Experts of a small language model: 9 layers, 32 experts in each of 8 layers.
Below are experts of layer 4 (counted from 0) of a mixture-of-experts language model. Rows are named router (the router's row for the expert), up (a neuron's input weights, with its number), down (a neuron's output weights, with its number) and show model dimensions 0-191. Each number is 128 + 24 x the weight over its row's rms, rounded and kept within 0 to 255.
After each expert's rows: "gets" lists some tokens that make up at least twice as much of what it gets as of all text. This comes from a sample of Wikipedia text that the model never trained on. Tokens count by the router's weight.

# expert 20
router [170 153 137 179 160 137 156 131 175 129  83 125 163  90 108  97 137 110 143 148 137 132 146 145 151 132 166 134 126 116 150 119 112  87 151 144 125 162 105 115 139 169 161 144 125 120 120 115 108  81 125 147 136 147 127 133 202 127 171 123 130 104 121 124 170 129 179 115 130 122 128 115  97 103 143  71 100 105 112 115 103 123 149 164 117  90 114 149 146  88 145 130 136 182 126 109 157 125 138 120 113 110 109 103  88  80 119 143 141 112 135 127 163 118 116  91 121 109 140 104  91  87 111  90 145 153 128 157 139  95 150 127 141 122  97 111  85 136 142 178 110 133 133 130 155 129 155 121 112 105 102 127  89  88 100 111 106  88 129 104 125 131 173  88 127 133  99 127 126 140 123 125 131  88 127 115 141 141 135 114 109 161 144  95  94 112 110 120 134 172 110 111]
up3 [170 143 117 137 146 138 130 170 120 145 138 137 109 107 117 153  95 127 152 119 132 125 169 121 131 141  89 156 173 149 114 139 103 116 110 169 131 109 119 107 156 163 125 110 169 141  90 106 127 123 142 153 122 130 162  94 147 164 135 115 134 114  97 135  89  94  81 128 113 132 122 166 129 126 105 137 131 120 144 100 163 138 120 131 127  82  69 169 100  79 169 119 102 128  64 158  66  86 118 131 130 104 123 136 145 163 128 141 133 128 125 100 127 114 131 151  77 149 113 165 132 136 135 130 107 145 123 157 136 154 136 126 122 125 115 152 108 134 111 148 107 146 163 117 177 146 165 118 105  94  93 147 123  98 130 152 120 150 136 115 122 147 104 170 108 164 123  76 138  97 107 183 127 117 181 128 112 153 120 108 149 117 134 128  90 120 139 127 139 102 171 116]
down3 [106 162 139 130 102 126  82 112 116 160 127 140 120 119 129 103 126 172 133 137 144 114 126 128 115 101  92 146 111 115 166  99 112 187 124 126 142 133  92  90 108  88 128 150  86 100 148 117 134 150 114 132 169 142 127 136 100 123 120 123 112 138 111 116 126 127 122 113 105 129 131 114 179  97 104 103 143 127 138 163 124 116 129 151 159 146 122 140 183 174 104 138 103 158 175 155 105 128 120 163  98 150 121 132 124 157  91 157 196 114  92 219 100 151 105 120 145 116 130  91 120 166 102 109 123 156 132 100 148 149 139 117 137 133 104 151 167 138 123 129 101 103 167 119 104 119 119 169 112 120 142 119 133 112  65 148 122 150 149 121 154 157 147 124 145 114 136 134 132 138 125 115 141 218 133 155 144 118 116 148 102 134 115 119  98 121 123 131 124 129 107 145]
gets: " of", "ed", "al", " to", " and", "ly"

# expert 12
router [150 133 189  65 132 136 130 101 105  95  82 109 129 121 131 119  71 129 102 114 148 161 136 136 107 103 162 116 100  99 161 124 171 138 126 145 142 128  70 124 117 137 144 155 166  78 130 117 114 172 102 132 126 161  92 110 110 107 144 131 135 113 129 160 164 131 148 117 132  89 135 119 118 110 164 152  98  88 114 138 104 124 113 159 104 107 116 116 133 119 145 168 114 109 137 114 108 132 133 115  99 115 133 122 100  57 114 133 112 151  91 116 132 126 104 124 107 144 138 110 111 111 130 121 149 164 133 151 160 163 117 121 136 114 152  86 127 143 134 125 142 159 103 108 146  86 116  95 151 101 180 153  90 162 126 154 105 117 146 106 118 122 173 118 112 121 101 102 130 121 111 124 159 124 150 101 147 135  89 108 132 173 126 113 156 161 125 123 115 109 170  74]
up10 [104 128 119 136 138 124 101  77  81 128 148 113 115 115 100 132 110 145 110 122 120  76 150 143 127 150 144 124 156 146 156 138 111 154 143 140 136 107  86  94  85 105 140 151 125 114 113 109  77 107 119 120 103 101 119 137 131 125 150 125 159 131 109  97 149 105 153 130 151 148 132 120 195 153 100 161 102 100 142 130 156 126 196 127 154  78 128 131  87 126 141 143 142 145 142 127 158 113 104 100 132 129 146 104 173 130 118 101 134 169 110 184  96 125 141 112 123 162 147  97  97 132 140 112 104 114 137 169  90 136 145 113 121  88 116 149 131 137 121 133  99 122 137 137 115 106 152 121 144 110 135 157 122 116 139 137 122 115 154  97 153 132 114 115 177 113 124 155 139 120 115  77 126  73  77 153 127 107 126  93  94 140 154  87  86 132 136 168 147 146 182 157]
down10 [120 123 137 121  62 142 123 148  91 171 109 131 108 163 139 108 147 131 140  83 143 162  94  88 122  95 123 131 119 102 110 160 110 153 162 129  83 161 162  89 108 133 108 120 133 142 145 131 106 131 103 128 189 178 141 134 153 135 151 165 132 136 120 157 106 107  67 153 145 151 147 136 127  91 136 107 137 168 122 119 145 124  88 102 159 103 142  85 128 149 136 126 118 154 118 148 125 130 168 115 110  98 144 173 146 152  86 143  96 166 150 133 162 175 138 171 103 129 138 132 170  91 109 136 108 132 115 114 152 151 120 156  82 159 126 148 108  90 116 108 142 132 130 105 151 110 100 127  89 148 108 124 111 133 125 136 122 118 125 149 156  93 134 155 115 117 114 123 125 150  99 133 121 118 114 103 118 161 120 114 120 109 149 111 115  56 154 115 109 140 101 126]
gets: ".", " (", "\n", "|", ",", "-"

# expert 0
router [116 115 143 135  72 178 124  70 132 139 104 108 147 117  98 133 119 108 136 130 140 134 121 160 113 115 144 148 126  96 135 117 104 102 134 100 100 143 108 104 131 142 135 150 112 104 136 107 100 104 116 120 102 123 144 133 143  72 151 113 101  93 145 102 156 116 173 102 158 131 124 136 102 112 175  96 125 112 107 154 137 109 143 139 100 112 141 144 182  87 129 126  97 111 118 142 135 130 145  91  96 137 119  97 108  87 141 158  97 126 128 151  90  82 150 110 126 117 160 111 105 111 109 105 155 153 125 135 141 144 117 170 141  97 122  79 130 145 135 149 143 131 133 137 153  76 140  84 118 117 164 117  99 129 115 139  75  83 157  85  76 145 143 101 132 134  75 128 123 131 113 113 122 106 156  94 148 130 128 100 121 131 129  94 148 138  77 167 156 134 131  76]
up3 [ 94 142 118 110  86 154 155 137  94 148 125 151 121 150 150  96 130 138 116 142 117 164 153 122 128  88 132 155 132 109 109 113 117 104 110 106 118  95 126 136 123 108 122 165 136 108 122  70  81  91  86 106 144 100 144  96  99 111 125 130 112 117 129 126 105 153  92  94 169 175 142 124 134 126 138 127 114 100 159 121 125 132 123 119 131 116 125 115 120  94 125 133 104 123 111 138 166  73 138 119 115 117  98 108 136 112 134 154 108 143 154 148 132 122 146 161 143 157 111 151 133 128  85 145 130 160 108 136 144 144 111  83 143 116 137 117 126 105 145  93 147 109 125 112 120 115 137  61 126 104 158 192 114 165 109 151 101 111  99 172  77 100 131 143 128  74 151  80 114 120 131 106 123 100 123 105 194 141  71 135 113 137 154  94 122 112 155 118 166 110 149  94]
down3 [155 133 125 131 137 131 110 145 120 161 152 102  93 154 157 173 119 123 127 135 133 102 112 155 104 126 165 133 108 145 112 103  80 142 153  75 160 175 176 124 124 108  97 151 147  88 109 118 121 118 137  97 141 149  78 144 139 116 139 101  80  70 168 129 135 150 100 121 155 103 115 111 116 103 131 151 105 113 122 112 126 119 174 146 165 102 112 106  96 129 144 108 113 140 119 106  89 138 134 117 142 159  80 141  88 118 138 126  89 134  88 148 149 156 132 137 108 136 137 106 103 147 126 115 128 140 104 106 143 115 128 116 135 143  93 160 112 193 140 126 118 129 171 107 112 127 133 120 102 170 123 160 120 138 129 141 117 161 128 137 113  77 141 134  95 171 138 192 138 125 124 123 124 106 168 118 144 124 129  68 113  90 109 169 128 131  85 105 100 113 133 132]
gets: ",", " and", " of", ")", "o", " from"

# expert 8
router [142  95 120 174 122 162 173 123 139 107  89 140 146  87  73  90 129 108  82 142 112 170 197  93 143 101 147 140 140 117 160 116 131  94 100 154 115 122 115 137 124 127 140 103 148 125 123 100  88 107 108 107 131 157 144 132  95 114 141 134 115 198 115 130 131 107 138 104 139 104 109 127 149 126 153 170 138 150 131 105 122 127 139 135 117  98 116 120 119 130 145 147 137 126 139 138 129 128 123 163 144 157 103  71  62 136 143 106 139 135 125 124 135  82 141 100 135 121 146 162  79  97 137 127 154 158 118 123 124 123 127 162 117  88  83 125 119 129 152 138 141 157 120 144 164  99 157 150  81 113 108 108 129  95 134 176 105 114 110 101 117 130 150 125 101 103 119  68 104 123 115 114 154 140 126 141 110 110 181 102 111 155 136 122 147 110  80 135 104 130 141 123]
up5 [115 140 143 146 103 126 154 139 128 170 138 116 142 149 138 137 106 156 175 152  77 135 162 112 179 118  71 153 119  89 171 142 129 126 136 137  85  83 130 121 133 202 120 107  80 136 147 115 137 149 125 145 140 103 132 107 143 154 164 159 145 117 139 122  98 114 147 118 128 115 147 134 149 110 141 147 143 144 118 131 178 140 130 118  98 161 185 124 147 103 147 138 118 124 116 142 132 161 126  84 127 145  88 117 129 113 146 154 109  90 152 114 164  83 111 117  79 126 104 118 103 105 146  91 170 116  78  95 101 126 117 106 126 126  92 128 119 152 121  93 140 153 115 101 153 150 125 169 147 135 102  76 121 144 130 149 125 171  97  96 130  98  99 125 118 145 156 110 156 130 137 121 124 168 130 111 144 108 141  99 124 169 111 119 155 119 162 102 145 140 137 127]
down5 [109 144 132 127  91 108 114 158  98 120 130 123 165 114 117 126 122 130 134 139 102 149 101 151 151 134 170 166 113  95  99 170 113 124 121 118 171 137 117  97 128 106 115 145 122 131 131 136 122 148 187 160 135 116 137 124 131 129 132  85  87 128  70 100 145 109 146 110 142 142 162 108 117 173  96 156 119 135 112 141 115 165 157 110 107 126  98 152 134 139 115  92 198 145 132 151 168 130  91 115  98 116 134 164  99 150 138 140 112 103  85 140  95 147 145 158 155 107 139 127 108  56 141 139 100 131 101 128 164 149 116 163 143 137 155 160 107 123 153 177 114  88 104 137 134 135 138 139 103 138 152 118 145 152 127 110 107  89 123 112 134 155 126 132 152 145 124 169 123 154 151 156 173 132 164 154 127 132 175 151 144  99 120 176 132 172 141 148  97 119 129 129]
gets: " a", " and", "-", " no", "lo", "ro"

# expert 9
router [161 164 141 145 131 157 163 134 157 129  51 166 151 116 131  77 136  80 151 132 155  93 142 153  97 120 113 113 131 112 114 112 112 167  80 145 142  87 124 173 109 133 128 133 172 115 104 130 153 145 127 196 160 141 133  93 196 108 176  90 122 125 118 140 149 116 145 133 138 108 121  92 126  91 139 131 129 141  97 152 103 129 170 123 114 103 106 112 125 107 172 110 139  95 171  96  94  90 128 127 116  99 152  99 107 119 124  94 126 126 148 126 145 136 113 126 127 134 141  95  98 122 113 134 156 140 106 138 159 130 157 129 136 135 124  84  89 144  91 156 112 140 107 127 142 130 133 131  94 101 151  85 124 107  92 131  76 134 134 121 144 136 138 146 104 116 124 112  94 108  96 139 122  98 128 149 110 136 124 123 123 129 116 137 126 138  86 137 108 154 161  93]
up10 [152 150 119 119 177 126 135 167 154 147 134 147 124 117 127 112 170 138 116 134 140 122 133  96 139 148 118 146  82  89 122 147 114 149 111 109 153  83 119 157 113 111 114 115 153 130 126  90 135 115  96 172 156 168 103 131 117 164  78  41  95 101 131 142 146 122  91  80 138 154 102 145 114 141 102 148  93 107 137 117  91 172 110 109 135  97 112 128 164 111 141 126 126  99 193  93 113  94 157 175 146 135 128  81 172 156 100 103 106 110 144 102 155 125 134 161 142 137 112  67 124 183 135 124 110 148 124 195 141 140 137 129 138 149 129 151  95 119 112 121 111 116 162 116 113 118 133  97 120 155 130 147 109 100 127 117 112 159 127 109 109 152 141 122 156 111 108 137 124 109 115 118 135 132 135 104 110 108 124 123 120 142 141 125 151 141 104 153 141 113 142 145]
down10 [146 110 159 112 190 144 128  99 139 144 157  98 118 118 143 105 127  91 112 124 171 128 128 156 148 131 139 118 126 127 127  88 108  83 127 139 100  98 132 146  97 135 165 123 114 145 108 136 109  79 117 114 107 114 132 121 140 126 108 123 154 133 121 144 151 148 120 120 135  90 115 155 102 129 167 135 139 104 123 161 143 123 118 135 135 156  97 116  82 116 105 164 134 157  91 127 127  89 113 113 144 156  98 148 118 118  96 201 165  78  71 131 161  86 153 155  77 114 199 119 166 141 189 144 128 149 119  86 138 159 136 143 109 121 126 114 144  97 117 135 147 125 126 174 130 148 113 154 123  93 156  85 168 117 134 126 110 116  91 136 144 135 127 128 109 122 151  85 128 128 126 150 147 102 136 104 107 122 122 146 118 128 142 133  90 118 178 107 132 134 161 124]
gets: ",", " 19", ".", " 4", " 5", "e"